config.yaml
d_expert: 352
moe_layers: [0, 1, 2, 3, 4, 5, 6, 7, 8, 9, 10, 11, 12]
balance_bias: true
init_std_router: 0.00923
lr_router: 0.000336
norm: "rmsnorm"
norm_place: "pre"
positions: "rope"
parallel_block: false
init_std_down: 0.0278
learning_rate: 0.00647
decay_fraction: 1.0
doc_mask: true
Below are experts of layer 8 (counted from 0) of a mixture-of-experts language model. Rows are named router (the router's row for the expert), down (a neuron's output weights, with its number) and show model dimensions 384-511. Each number is 128 + 24 x the weight over its row's rms, rounded and kept within 0 to 255. Numbers have three digits each.
Before each expert's rows: a language model's description of what the expert responds to. This comes from a sample of Wikipedia text that the model never trained on.

# expert 5
What it handles: Word pieces inside romanized Japanese readings next to Japanese script, such as ō, uri, no, plus some closing brackets and punctuation.
router:123148113116109099110134132121135157140088141138111118113120134151130121111147111179118084107147140133121120159145113140138127161106159125104140153142149110131089095137107156115152095125141112152126106159113091120111144134126138149101098100135138102166129134125133076159104102135133141109090114149143115118099139117111204112096110156124146114084119139147155160136134086073146139108122
down0:151121153156141155106128152138160126139064117138144109117171154092138116137112125087125181095123113140140089086120133117142131123159109107112147110150134117121131165122134106122127179107132128082138122133135133082133138119165107112117135112111133111099115086180183132102157133161160132129098142122113158145144115093087159120136080128122117155195137133169118107121144129138124093163081
down1:122135104190121120109131076127146154116167092151140148130126102138114083130121130135179107134162117152084101080149132099141119119147121120132112111100133151106151145151125133148144194118122135128129126134143113137155150162139135165120165129128100120144134156151141115071069117134141095132120090142120125092167092106126110168125111079116125197138202094152095121121094120162161096139097
down2:081170136116174161120111148154125145122108096133122129099143143102102150151142141150145140182104121126145128122137116098131172103163134109093109100067184109119108142108104121149117098077121116115136124112152136100121146139125121136135099060150105143132157179106118105084135134127082130103192151151116115149127113096142110169151121166119155155092112078130114137130105156109156078145110
down3:081118125122153106148128118110177134158189160112137129121132100123072134112123133144195154110101127099145123148167177136083172157147127125113164119134109139180113145154138116109154124098129139095102128144159113155144099121169173127108132117151124127125173157100115139160138173140094145132090139081142117139147104122135086122127106125174157127157161079100108102114113113141111121144109
down4:090065140119146149152149159127163111135107132169166106145130141117165100110112121103121101107128130157078145125110108139140127114143149148101110126117123129110108132144118151114169167155142122095126151180125126147130119168168129122101180123139141121111116140098112125163169124118114102146141129158127117138089119202095149140089085132173157162136109096086116163118103142158137116115166
down5:100126118149102149147137132111144129155139113136112128102142159175152140120097143134123120119158077114121116138132129151093119142162106089124123168136125126123069112126136132105077124139113119150089109110114096139104129097115120170122106119137150136145145092111112119085102098102158180116106122130096106097139082148147089102091064129133109100162131090142146104158166114117148134137119
down6:161128158188147153150154156136111119148095090150112124068169168108138121178106149107086124081110133144133107186136123138155138166149133147128138112136121160159165162086104121148117133144105134167085108118133132121132135128137139154136110109111121076101103091178146088140145119106070093102116093120119091126133136114140154113130142157163104105118083158193148145147147136105117152167173
down7:154149139108146156099151114156115135125140099100087152111144131137158121101183131103123132124116137074190180124180089128140130080105154135099150136114111099112120104086083153144122127102149137140129145113123143101136150101138140132118124127071172106097122100136103171117076125127125110108144126118130162157131145113081154147182144138152145133107155100104143119118131137132145105117118
down8:083121128144162136125120138145122141162079134131099117132120112124160164126180153120136153122160115145100080062129119127105116130115157123131106112080121140139139123128128096111128138148124132125168122121121132076113126136062130112113147098105149112136135136131086120149084128105076129113081104118120141116118125111117129105117140126142201120110128145162121153095137138144120171108114
down9:117124105130131110164151126193130151151148104153112137137112116137135133125105093173139114117185160166128109094127133101119073119130123113137188137104100131084135136132095117121161185111166144133114166111120113091101155119115142098113116108096123117105144144098097160159120104133155139098108108112145108133133127156150111118152127147134112113103112113101162141135104069136155120194087
down10:118120099083108136127103113142116139166116164163125138103126199125134140126136138133137138117116156129111117143165091121134102149157097111153076157136110115132133100136108137138139102111150082158148103078110140113127114109142148106111121149154151085163103126103149119149108145155151165132108193139128102170090151121116126136146146133120077088120139099123165119090102134169147086118107
down11:103100147047133118129131111075130146118192133117173153163126121132106104148132164132130114151129121143064117143150071120161111152159072107063108162118140143136135097132105150106130129114150117100156133146117100124105146131190123129158150148167108094111148157116129119129093140142159138176147139162113127157117131138122141094133130103097146105148147119140073120159142140097171144144148
down12:117122139100083088107161107121167165097134192114129117130114095139135122129128098106181093108176127103111160135109136114167176156156101098152142169154100132153054141099150145126165130135140177124135112125140110124157113110140118158148106117126142097106141067139107129166176138151109086150150090123087138158119123089125132134140126138089124096105140137101144159146171100171137135122162
down13:110139114117108164108105091119154147119181111108063137105125150106132129147086120128092105098153136142148117171138106136125119106074126104120127126148147119181116099128098142078152089149136144129138107115137127116130103138096107154117150148142098124138123216121148110155147143143141075094110162096161137103097129114143146105129133132077123140127081119115116098095115099130105157119155
down14:152127150142129085125105144138135083147150102133102138136143142137132148104100113147122146080161147130118120123109139136128108124100124092126135147143108109124155116133075110153079158152147137109105144102178120127127164094165134128095112092088125123100114123156109171149185105159154107077154117134137109098142120111117165122134147149154169120111106129149147096144101097108140129101132
down15:141116148168156111162123142143121171084149094144138099089123142121152096142125161136185133131101137076127149128124155116157150137135142160095126103156155118175107134143112131115175112145124131131135093123134124126094126154118183109119133151106127102111150102098152133124097168155126113132132151135145107111148130126146121135133164166111106173101131130113132105102099110112100129132161
down16:122127129144100097160104136082126154133135142106173149133082094148142124120140160089146157101116132158084104120115128105145167109134140144096158141132132076119172100159109149146117120118135137136097122171146141098091112133099103144145131161135149133083131140110137096102145148084142119155121103116098132101129077143125127138086153127126132147144149177135114138105163182095158111098124
down17:148137116153169122102142134142156109113145142151119113128144120115059091096162111133147135059164109153139181129117110146171130141125170122112174094168135118160145132144100098130130176128130126133102134172148101131104160131073073143127158088114147123134110123153123132100124175151108143124101122096121138111131075153135086117164153103132103191148142092130141145123148093160143112120166
down18:122176126134161091132105107104112101154142103135121134160127159118087121112139145121096098060105124128116156112148112118092143133133136091137159153126142124145110153101110143071136099116126088169181136123086109097079150102082128099120098092124141076157164137104104153132126152131109126111159140110078125146128137096110097150136148143129113167128144125125135119146136120122130146174121
down19:114125108135090121170185118140090153140118094118152099172127109122148105119146088121132154180156131140167113151066125145096129115090122140107124159091067117089147124114155140123139132121135186139099134122104150128121120130125163135159138124154087074097082168097080117131121157129114080122112137142118099129124160136119156131138129117071104074133112127100108125081133110093161142136132
down20:119118110114102129120106122111095098135109121117121127098148138108170159136168125100110127094130137112139112179131150140103137105128121097135138124094136112114088127140154152140115140107102151102038124186109124131125075143115130145141156155143156141104138082133161086127161136113152098123110122124166120111157128113107174104120131121191114145133112146087127095121135115142100125114104
down21:127143167122092135153087114088135122065124142139136097102119123115083125144108124076128127152106181139115120129188119099106131107133138138094125169129088146135099125106159153143116158147154123140120097142133136154129128106114100095113129136135139129153113130134137125137175124152119155166154075178127175089116081185132147089139129113149150125128125110128115138151120110140106096112113
down22:147127175155131108145133133123128147141112180136156126132100141106135112169174131102144136172125114113097108124114093175131151131115081150111159123128141134123148116171160112132118123131180110160105103133145134132164123144128096096155100100084103161144146125112141119132123115127138139113106134119125121172157147154110159095165070117109171130165112068115101127115156123123117153139118
down23:149162152112117157143136132114121182117174153148140097091098127074062127151174109143076165126149125114133131098134094152115104109155134148097112122124210134113122101130108112141114120112118119083162147117063127087148115146108106083100159130099128111128158117172182089122149103151146100140108109094144141093163105140097108109118153112100138105121136110131141179151145114090113136108112
down24:134110128128147110126150120104135166137133130079137106112100120137131186159091135165144188122069074144117153106107131135075147094106142127127109159118114151126127137131098120148107144135130144098140116095102129144120098145158111080101131135123156114175076166118149103072110120173118097108086118148130087098126103147188152134148112129110132172104112156103155148142121116135114107154207
down25:140108151116116140102107155158086117162100134127144112094101117138087094106163117115115118168094112125097106104132102124141108091115118138135150114096140135120099092154113166134107147143145171112098153119138142081106152130150103135152103069128120167144169113137098122145114105155109119125156142151187071098135127176093111092114117128104135150104127090167142088078110122114162127098140
down26:108109166100120075114116172126173128135087084154154148144104129162121129151180139140176128135092123105116103100110131114124119129105095135118181173100108149108172112097113130124141099133129126116121147131134129132149139096127147092148157127163136157078132114185143114126116119084125119130122186078110140088158101112121115124117141112126195137086145124162149151175085100160105128148119
down27:113128129186112163136137101148116124111122112146134142135150122119142156137159119182104168081176149138136108096128135135095137059131116156152102108163128113137153144075113094101130171135135136149159164124105108153158106133107151106113100114141088143131139162151135159161109173125114161127111133153158143088129143132116141111155123136119130101111107152097133114132142151145155138109143
down28:157112093096139137129143140135129160150118174141122137073094099147136140121143103175135117147124098141119139110081094124102184086117124190104130097134089155152092107118125127132154084142133145139157120168086153144140135163142158157132150103138154131110148095105143143139111097123112137146149105102134125089137123112114152122128137120121080146181098132126153136157125104130147117145141
down29:144103129097156130096096094091150140138140132151150158121130138151138069135111166113140180116147126085113119130143150098107122127157096136131160177155116116109119125136106160079118085082163140131118129109152160134107163145143148140088117121130122110083109114115121152127135118155108104105128119078106140117112143097118160120179108101083128153094120129125132130102117143120099181175132
down30:191131115163120152125145168127149120127132181180099142138182154131151153110123116141095124143096106107124139145120159129124125093104142105129127098122123135146083141132115110131102085144127113157147123124139129123140146179152124139134175136149092120139116145143133178136157112118142101147141130137137160155136148087091135130087126157103137119135114123150139114096129144062131146136094
down31:115159162094135128144126132149129080097138088157105131102108150143115119135124125122097089078097158146129117153134127104099147126160083150171107085122171112102155149149147150175115153127095147146127133125129171149128134108138101123129168102131122097150133137103106161112134104155107151096142119180082140173123133090141151096138161149135104132105078125150127205111105136105158099076156
down32:160157126123152137218102090151143112104125106168171128134116102131097113099138145162138089130088166128107136160110110173130159151118127096101101119147118126141145152141114121123122154101118113147110104107131143147103070112123121156138166159121124146107135167140105121132141127148162108129168114133133124118092111097153150140136131124140104119126111092108099158154101110144130152112146
down33:094165121106126132130134126117125103143123119100171131155086116136128114095133099162136171131117118141110177150141131134102119125181151144116093136133147136119135159131115128139080115158146105076118137137127096113141129157128130098151116124131131122112118109146111109145148096121147116101120154151139120120162129111054108126124142124140117152147140123107129082157150159134138147148103
down34:129190116129094129127158061091119128189113152114089133105120106119127132146102114125139101146101111130107143142092128167135112128138160088136145144157125112138106086092122170121168136134147108131113134140124141160139107062123105143136123130148125161153119118087103152123145114131134094138165139203073082072106144124143125156128121142099141140146134104132111150095118102146094118122107

# expert 0
What it handles: Inner word pieces of foreign place and proper names, often in sports results and geography, such as Bel-ar-us, Mal-d-ives, Budap-est.
router:100139143146133143123076131132126111130125112135121098131137138166130085125114121124164119107138141137112150179080124126122101131066108135103163127175181119155097108117099124141150107098164076125110121114143077109105140113100153104131121124142148124171169105131140116132143122156131121121077123104116137138073119156107126135125102154120157120162166112169115117105116134181147124124110
down0:137130104072130129142121157129094112132128113132113200062114152083146143122118161147130152149112095151113129108129123156171109079150156122123156176150137164137139104141104124135115112118165115106114144142153118098098113069108103120134131085181141123109111148162148144130126141110138116123121120136123146074104141126130119127125110104087131146137116140149112146173164158150136123151133
down1:108140130126139114116091172103143085124161115130136135138103102110165136144131162138119186122115106123156105126140091107124169124148123063143135113158157148117125152167154173143151126144131123144133119077129147111136156141136091114099144102123139138072127193161126084115110135124107057128154087130114150092144127106130121135065129135110107156126151106143143130117126147164157095114138
down2:138117112124140139144122128125123154147140128135106149100131130135124187162146151164123117141132113136126108131107159099105160153105126110189088127126107156114110110153057098149111145129090128099133113118159172086105122145087124126133110175104101144129082106123146139124106094120136157151131139181101114117167140123162180126089075103142118148111150071122168138133108136123134109171097
down3:118110096090124108108120124128159145133165112114107110099147123106089158117135144129119105114090120089102135119134187120154132119111131145138127106151115123128132136147131123076177129132098151132117122154110166125148152083129160169115088147161128155107118139094151090141114166141089161144114119124071121134151109135123170145138145110124105134146128098110124097146128121151155126099157
down4:130114100144150130113126130116132134092167154109115124160168164144148136107121070102111145140126119169116141173130135131152124110149128148097146145152145087124135091127130160136130154120120115089127158122142102150183125110133154108133124126125116137151120109135110094129147162135106121155115154137101111120153137129094134136057167138123159162112116119177138117176132096103077126109140
down5:099139097139095094120142098118141146129082115130122101134160092127158128141085117150127137144143100138159115103123109131112109137098102158120164122124130138122122131147145110105155124044137146165184062168129138098121125115116137131155156133118105123099092150095097180130170102112143089100139149136125131146106123142128097169157137111095138103123085160153131130146139128157097158127160
down6:166119112116115104125129125127153143105105106171152123082091080074131144165080124122087133131127160148129144138107128107147159123134086103115159128126126175120133115147106153128136119152114138122133090112128168107098125176114154150137124106155122094107096114144111103124139116120119143131175122138161118144086080150114131144141135160110113128148106196130093103141099163097129108138110
down7:131151155119113112177094118143092164139174116128119125131098144136109128137117187145115171095128138124155139140125147190154134145086127127170139148119138100093118095140140113144126152115104115092109139127143093148130146156109104153126144126115132119117174117156161106113141106149155145132114134114161158167141130115130120131162166113112111118143138118108173155167120140126142150151152
down8:141100073163143115141148117157077147137110119158195124101101145098131165114100151105098134143102102147147105083103142098118120108152157155113122104139154153093156095102117119068173100174129145080112135133134161054083135118139158158113108089102169123111133118160147118120140131124090138139171117162113168128111100112091159128091120126124154115121119128114127087104127137127145149093129
down9:111109095141139139143110094135120117124119157143130105153131138143065110135092106101091080143126126116161076152095134119126125145151161134157132146130107133149118083137136064125148106097117154179112114091127121126064134140086129107148136114099146147132099139112097096163108111127114135154084139099152121113166147133137146118155133161105125124168128102123112130096141132142140099113103
down10:161124119091101143126148163107115106135113122152120181112108120125138118148090164189149102128100113124142120144128156112134107144146100082101093142123063138176137095092098091172174135116122133149155125109097142162129134079122098116118149119158107132143134089110129156150145133125147126157096114112145133127111134114085099119106158128151095110089154176106101079129100108117135131117121
down11:125110114107163122095094073112101200130166140133111112142158096149080098131121116140135126118123153144122153136125121129123138110132100120154150123169138131136145146116123101111160138074134121123147112124137153153087148173126166116147096111107137127105104142107152127125133121112155151125134100087138117196148124110119143120120150129155109134136126141140135105145143125137116098129141
down12:097147118128144147134144134102135115156125121111127134124096130112143110116176108096148147125127119105115128151105145106153090118138165154149144173147118149097115156088150106118128138133116157135142080085168129105132122111115105134135155113094125132087126115129132086119095135126116132150156142130127104113093096092151094128134113116111158127125119153112108138118142123151152126132099
down13:151106150131111145091141116133101155175166143093151120140156092109148145146098135123142110130133118156063185114138126126082140103159102126138155127111121094142127126123137125150121132149126121098170167132100129176080124146129150149123104144122121097118148115125121171169118129106131112111136149087180117086126087145152147127123134100091129177133160136144130082129097119087146158076118
down14:155116142139135123102117148143123116109188145109118114121105104112094151111121115115133099116134115137087147134174095186107164131119128119169089165138103118130149113139120141145114133106120154106122112104127152130140144106134137183143154126127126112131129188101163113149103108123121124145145156091139154099128132121115124074111127146135163128153109146121145117122154128121141151116099
down15:111071109147114134116134152110127158123099109158108102091116134115105119159188189110123105104088173104107088153108115106160143162122098112130087106175143093110099137110121087118139129151141105127136073124127115114148094129220110106120142131143166139115098108102183154134110116113118152140104135150137130113144133090096112144082145112133108123144125156150131192143140151113143132112151
down16:090140165111113104113167139132148147120126123132173162167111124114171121164138134138158143139137152127095106149129100129166130081171152164148197140121145144127145141168123142103099107131115137145138113106138118103119182081105136140112136133129179094125065168138127133144119118108106083130104134126122102084138117132151116104132130163142147161105089143104083132139122093143104103103080
down17:146167140128170127108101137186149159107127125143126167113139130120141151138138150151152126131111079134048143081120110100125161109142130153162150132126151111106152126108129100133141108109120172088136110134133077101161146148081127140121136185125127156102085117055141168083147181126125103139105138146154085133143106140134107116171129148156119116124131116141158113106132100109170118158058
down18:123127119139143144090117133097075108132139151158153165103143162158121155139168097148105080080146087127136121169095110141120145148100146139107163132108119142172116142098133120102137148122127117142073142083101123155126156159097149098072104135139117146112161105119106104163153116125148139137117163110117144091154126112168111103112111124109141137092180151138101100096113172119140141139151
down19:079156095098136106151127137123059128111145112132149117129121151137140139169099121124145105124130127116133151117103078128108147104119111132139121102138171143109165135113138157092130163132169143117120137148141112105116119107155112138107145128121132102151157188113072129113110133110139128162102115131135163125145140086096115087103115079145143155135135160101117151197081134124152069137104
down20:083115154147094112156094110106130121115146135128162089092119149105108158113152103100113125118091139133149139141099121139148149118129137085125105132128143096139186124169143102182133144135142117124128134122123086170163094117106143173181154156149120107107159142135182085125111153080130136125109132109133127099148152083139175110138142110170173132176114127091109141081117095144113114153152
down21:104151182111081109146124148115111163112145131152149115124095122124160160128128126102139094144116169137150100124152177158120092136126134103134103152144092131098192125098170132119138120116126116095120107108157123132090126110133090125158126121132115102136160152121110135112170135130109135098145121120101116145116128143123160128102127135103134111150157064138113115131130097167142082150131
down22:160102109144150124094149124103171105127061137139114123111119176144119112161096146089128168158156117129102144166103115146117087160103111105120115182101158120096160100086104084132116149157117109120129133090126142120126151106115086119121117099172163159107120148117111067107131125117115141078128092168117101107127152089134141140091126117137156148099156123113129115057173079134125151145116
down23:108166145153150133154149114098142146101129116131122091109102117145078139142121127091120145160118118148100127124146090137099130101137176176164162164141171128119130087114140140137161150147175056107097095124109102115147101122134089147087146147121119117144083096147108115093142132134087130082114119117095176125123158139187137151114147131083136139114123149126101123122123163099097086088128
down24:138114114131149159167115131145109087130163102115115111136103164121145161143118166136111119118100139135113132141106134184130138120125127148147115101147154140075146109137144167154096147134139106112149171092128140125105156134165155145121105086111155158127149163174136107108166132170149110138134107135114096114100089165162110130100121126107124158155136094124162130149140118154143130150168
down25:115163133090107085127157111120106145125108148122133134150096132131115099104143134116094107160159123180134151150092131095142117100107119136086195121144086129155154184154126143114149102136159161102126106136163099093123126129090099154150119148145132113123147127134102119111113112143074088141125107112150123119108103116115064162165134098129146164091153165139131154115136135104139160154135
down26:128091166113076132137133116117135112181167152137133119126141097147115120133146130146167141078091131159175097071071113149124106149073134139107151155104161124131118154076100184160121152150109151101105103080137109156141114131140185120092195078161184098142139142193111151165156090124109122112121105120102184121124141115121134093120101088132117097138151146151158121161121142148130174162120
down27:118178119130123078134134124133157140156115103124152089150145133171179124169125100109124128133107164143090145119116067125133115111135094106115179130112158111121142187132114142160172151115142141162169176145134125106117098144115114154135124129142111124135142128120121105136102122137102108127112162149154159135167164116161133125155150088105144152143126109160104110093125082094109133094145
down28:114131137140129168116107134129098059155126132097202151121092108151132170126156134153112115151132141092106156137129129123150119126135177102098081123094116142137136104117135120117131106154136143134165153171129150136094146164138145105095148138121161130115106120157148136134133158100111121163145125129118150114159106146112127113164157143126109116159152144112132120118123130048104146157131
down29:117143100170121098141149140154147119148137124116123143126132091162140134151121128185153154166150126106139100135123122139141116160138115126135150115114159107175127147123124125126166133085125108121122137131166139113131130177128111169108133142148122122130082122094120131144149151099106125109120123096151159143120135117089176163118121083075157108069121136128171116113106201090120158130086
down30:127143099153101140154174143105132116130087129158140103146164134161109168160147143172107132112120153124132105120131147104110137112117146143141111106140109109152159151117122122127185152144141117111151126143140147142183104176154166121112135135079086079125129142113150139118116131110154138129154147133147170122109116154107133121130137121116080110185093125121094124116146090124124139140115
down31:120115164139133180161173116122084131118125102142175133101179119100162141129145067106131160093095128129095122132114143125177109143074115109150152122089122166101147161141124148128135129142160107137091102130148149155156140138149110067113128142139118128130164151145112182101080091168118158104123139106134134135130127147138113079155091118110131137098129114089158109111127145092150179108139
down32:088060123098138143166121125155106087096126115147157127094123090135116122138157111120140129130145136162144156155116144124133117091156132087087131112138138092157148137146129122132105138123164163125138100127129085142144114162058069137150189166104090173125132125171139133118129134143083136177106100151127064150137099141117151133140128146211110139156132093151117134116165130133145149122124
down33:140133126137125135121094172158154137135144109097116125135128116148119110121122134101118106155115121107090161120149116125101133099124110080175153148135185161136127129142082142147110119135155142163117119163126140105144102124094144147181140079160148105101196054127097147131123093137150108117105132075129116083139132112111132162158144107115140151086152121099142121133123142143147120144167
down34:125112124115109161147118119138145142137106132109179125104173119135103132156127097124126054132122153094136123120092145123172108120143118156126168161171129141141154087155171127086160109126086095118113081125100170128112141095131108148128114116154154096139136156164109114165121105091108093131151134136130133091117135139162117153107119097120121118156106123171108113089131139147120113150127

# expert 8
What it handles: Pieces of personal names, especially Indian and Irish surnames, such as Devaraj-an, Balachand-ran, McC, Singh, Bh.
router:163139132151139101133134167151146159188126153123118163104109146142108158127101156109138104091112147090104166141099104136098117113114158119156156134156147126107167117180111156078160115143157080152116095141107098166138149123102113135141115140123185119098116088094100138147141132170141139173107142161136094124113137163110183110160154150068119118111161176073146186121164088096126132151087
down0:138127120119094155148135154108151097065116122125158137062142130124122148131092175138089112058177135099151085156069139146119113105144166129135169122153137131134146131166125094135119143101121130102132119120122123105126126115132094116165168125136124190154092129112144162119175114093087140177137136131113137097177127088103112091148114098164143116155158124171130127111147146132151121154112
down1:125143113108114122094134110111133124140120124121173129163076118120133124178169129120125162143108092145118103130123156154154101118138103128152113133107154178160115110180145122077175131107109162143163071078104149110144120138149126118090135142129122135125115195091085109107095082137148138147120113129156148102148179103150150161099135119116104132111160099132127125105115154113124090122119
down2:130113112137124126184132104178085128085111137176130108110133130147153123124141160123142094149115161140120129173133122147106123139135114126154138114142127083089113134141095105144138193150128137107116114171165175126130100098069126123147112125105173127118119142124143120136119144132136142150146150121155111143158147105153128128135123093134087116093099098109126145134107136093193101133124
down3:102095069124163132148141143115139097188146093087145097120104086124119057129108143140159153122125153139120191129119113133112112145118109148104151117117106126112094123122175115127091094169124098099111118116157154125125116125100128119105116130140120170158144180116102105164126125168143142160154114118085148157129162137122105137122164103111099098153108101111121119142093104160119111123165
down4:171146097098132120123100121120144109074167116098112155155111160127152109092137116116130098155133119150081121165127128117152154093103149113119121131147137109101126111165160169149107116100155095138088142147118038129115128141154117073071154145095132159097142138138145148132134138140149185152154084157124137149117100164108125137128158135148111141120123179120187184111094094125109136079125
down5:136115161148151098110137179116110110148121150115128108149147120163153148087115136159151156109132071127109169082129120128111087096133121133186110149084186089121112128182143105151140138134124186095127110136190076103121151089184141125091130129141115106131102134121127152109097098102132145089103136097148125131122092156143134131154093123100150079126108118102150102146076160106126129125169
down6:132146099168097091101158142087112119131126120126164162099126119125126129119144164130174157164119128134086128121091109149115138125108133140131118127137128087129169158126149136092121113108108138111106160147128091115141102123122133113130137129143099086138124096117128086132107130090132128123163111107119104165120130126150131134156154172154159134115144144158140116124142075115178126105121
down7:129146083130128097163131159125097122133109078117132106143132164083089108133128166131138133162151146133146156123121105152104140123125166160072139126099127095086174147118158123125104151147111119155125142144118126119103112139128095121128123122146130068129118137140164092131106097109129113136097152108139087108090096149096163150116134110123126154120142131103133129138081116154125113155185
down8:143145144131121170137140142160121135109146107140127106103130108143136134118118115115124092129101117113121157124113125125153106179142142142152097169119117180131143169147137160130150178146116142112136147153148144096093146080140135138142136136121118131120122095137134113118123117135128135137139135174121110138112133175151136147143124142129138119109126130162121112100132126127133149146110
down9:075139100189131167157155155122131165118158086127124185130123145136122124124111125145105152097136105104140115054114118118115142152143125173121181116139108173119101175154141128132154122053103136159098101106132146188122153109082145108104145115102132138156125171138136154140136082148118154145138144092141171149159121102095140181144151150095154122126118144145137134123192119100110173192127
down10:172109162094135123114151109111151144114150105126146167118152172141157122168106154146123135123136112194122114110138160135113118129121110151128111097112109141137090108105139123106146141119157118151117141094135126133083158109113146133111149124127103155167107133108129114159095125151112103146084167129138092109125119096152093132147142096113119115104112153112132132123139155158155122104164
down11:152099157096158115129138081142129192162161120111163174165159087181101108124140132110105120059111137103145107128134120124096119137155084119127150126091084086113142152123119172120126131100159137127119122119098107147146138133146102134138122112096162139110141179133150147122118110160083119119121130137093093209112121110119125087130125112143110146104144139089099136152149129101155141131138
down12:084094119104117147136178144115114154135130156114154133120108098116139155138133174126080146118118119107142131133078127120121119116129132150095150154130109125118099196137177113124139123140169124140119092124157108108127108125125163156147084133167130143108124073097118101138117094179148117144141152125107116112162140100162122117157133170106113124115120145101137099142137111145155093108134
down13:136126077153098150106123106158177101109184076115145123155130111092152120155135130098137112108098119162144131116127145092107128102139126107131122150173100087128099112152150140151135118155156108130112080122131140155130134142118138107153155103126151140176136156139154126120149115121108106149094145151166097164072119147175139090104122118093111136137144113138098118146173137182111146139162
down14:127100120111108102113109152144137085123109150105157124162130147116133158175174132113131100122096180136088104083141115154113161155137146090130087154126106102132113091125083100145093119119131129161137103111103121142147148102137112142106116089129135100107116147141115128171050141132148153152111096143153130118171145176145126123124146077161125151094126111145121106070133105112143131083160
down15:129107128114108103142120118102138181106119139172104123140110151184082106145124146099110114122074147148136117124089148124160163147125152160075082155122107081164101130171127129117166111154095137132154161112122090114138106097145157137159120122115182106105158140153172079126168181105145126119186108108174140111129138134124158124123139160115126119140093117134141086162138134119114172079123
down16:114146152121092123148108129128120155136148111185128175106108108132123142174120157134128103100148098103118146135139082077122129121165134100138158140146074121142149136116120104125098080202118158127099118091118130099141144096122087121158090132141146128127096134148123116130112067099124099120106149148145115116154140171130144132136127122148115160160143140121073174127148168101133114114144
down17:170150135108098137125101140148106110139091088122098093151110103115137105175116137117138118127113121127106161131125117132114156127126104119105165135113134118129140134117127123119114125106138101110134086140129118133154102101156155153125119133125151122110128139092129106151105153137127139096123119142090101153119134111100133130193126101133161132133111140120181104111110127144134111113136
down18:076140112115153072093099101179101123075127093167098153122100129111120101166131133129135112138111141126087139103132126070138120132146136103142109104101128114141104127129092136096132130137121112086100119110116151115123121077113124108144124117128184136134141122102124102138170136107139168142139154120137120122136111124123066134088143107129160114128129118106135101117109138142148102129135
down19:113165091160120097110123130150154132159164080102138160137150139127127120150145075116074137136104093142133133114109137119091148141142107117134114139099158121105195105145112107114129100099153153127108096085121118147114134098120107144140104141117128112203128159143159106117128112150122102103142139154154122110102151116146165103136128107128110151102130149143111155129122106143101172119137
down20:117124134150085090064108117118102110135087120137101147114153126125128134153133133146144158076117109134133151111098136133117142158135133095156108150089179118151146095123122142108126164104171126085142131137134133139093119139077189137137143144122144126116167141163155146182108159128115096123111132127133167119147100143128116089129147163160149106137158117107127110123148148104108149178119
down21:133119161106114103174132130120190097142111127161114136121158097138196156125158131137161099178095145113122097120142124132156129159138126122110077158146172112133125144133130104117143113152124083123116121156139143143123115190140149128144091125148147125126132112096104069094181077135100132100181137135120094116133126135080142116146110121127118091097133107114187094166180115110133100131102
down22:177129102112127117076143151139154082112135157107095133118124132131114171131125105089137143159087134134111141153132118157130183148164086102140136124109123146112135130163129140152130143136125153161132127130127123096133146177109129146141126089153153160135131116100158117138159138126138142063119096147085134139114108165142158121130133138118170141140150105159179146120150112147164192118166
down23:139111123107171088151120120146138162114126067125119138076141130113113132156135118094139166107148100093147118126109105178144149120137140095141163125107131139111133094145130154127155127137147141104073124162157100160154159159131124168101125119100153125177128135148114121116151108176102135134145103133148126119154125112104114109091142140113112141135104127140131112088156114084105158085124
down24:128111139108147092130090097147186135112088130159157118152122160148144139157135137126118138111125158097102130107114134130153151089149112137130118131149121139129119169084136106118080191122141116098134090128112162121074111110139155159097133099131122119148118120108095115081179150141091107097104118138121110108108099121164148151130152129148138129125093100144118140097100152131184095147150
down25:153122142138118142159141153146105155126112135082142146075116131119138050159130124150136094098113113178125116143117145121164130125114160093091119092099153159112117123156179111163135103133140170062168131092166128114147090123136117146107143158156087145119163134152097101171125108163079124177097124160124103120081166155103147133145103087140170149118125141133110102130138132123100142099179
down26:116105147100105112133117087097127154112133130121148138122183105107103155154112112118153147083123122107155132119111137135158120092143159089126130121171128113122147106092124143163072104090087101130118137158114101158144122123127172145150145163102165158114111141159150184111118160146124167129126115111142130123095181120142184124166164113165165143146112144117135133115104077155126129153087
down27:118136118112115137143118108121109124152144168175080115156128145132081123114105145145089116145170162111143134104135103122091124116090109097104124148098130094138165135126112151170148120163148157143161156082164172138150111157151188137133116103126122143103138123099127146126122150130116136116134112142121157124130106176124136144118143097155102125095074189105133063132120120117142117107123
down28:154084093161107128094121117125138115159133135143125162152092170112119127094084124152087129148193123120151120144147078089124152123123105139094118145107103135143115088114099124163152103187140146136126171165108113170081139151139124151113112137158127145129169081153105149132126105119135150135121079120138165126143130138123140088142130089148078196113133109104098097099137137135125098139159
down29:113131118146101108152118147107126214085127134118130132113120119168174130129126117153147174130126132120104115155083144131130159186128099102125149150101133081135129075135084184062121149086149117191124111129113176088123137149147090141112120169140139087142115107132088138137079127154153149114137149107131101134159147111125159168160140096110129129124122095128154170135101156114126167112115
down30:123151116115099133126148162105121137156108097141081139141113094125078173129134095164069120113106131126104185209154129104148145077097135117129120152147111145146152100123140117162104107128124116126122138143085149150138191107143102144141142138169111122157151107133180151103104117064156145145117116125141129119146093138108116174102100132132167141140110139115121163070112145123107097097102
down31:132103117148151130159126147121092133119110155162161143122134082125141120129100101095072115088120118096126103160125127110137144147115110147154166084091142102137128093115105145163136114095156107154122146118111115100139121118149159077150176140119118075108152140126119124132110125161100119111127101085150171129165150101126128088172141108154117105149119118093148168149142109119140101084134
down32:149113125092071131138169132164143095107159164145133119139157142117128149119153110106148177151137121159142166152119130136159140101120136126129163132159082152167048128160128095120107139145168148145136133149114123151099095091134155125122110107129096118126102117120133097135082118163122154147127136142076145126119097117100106130133137113143131087093148167124107108117148167129131079143159
down33:129074106141122108099133125156200086097126077165185151121179172109117142124136126140102143169128117113135112130165143140114128085119135115121080138133103142110137166158110157146107127141153133065134150126151142180161120094098161121158136159118147139099133142148106141139135112161102142138153118119118110165142147135075139147145118161153123130107120129136124156122148115121080123095130
down34:101150115142188135114174122193133107132127134129118125116148124156122156093125119168122144124096113106098166148128125120141151139143094196138125118131065139145130119131114143112119121097166123120118145112109112092133126133152111137111121158131154098102141131119123101114121121136122091172113156135121130113139098148138083152114083134144167127109096125153158148112108074177116136174145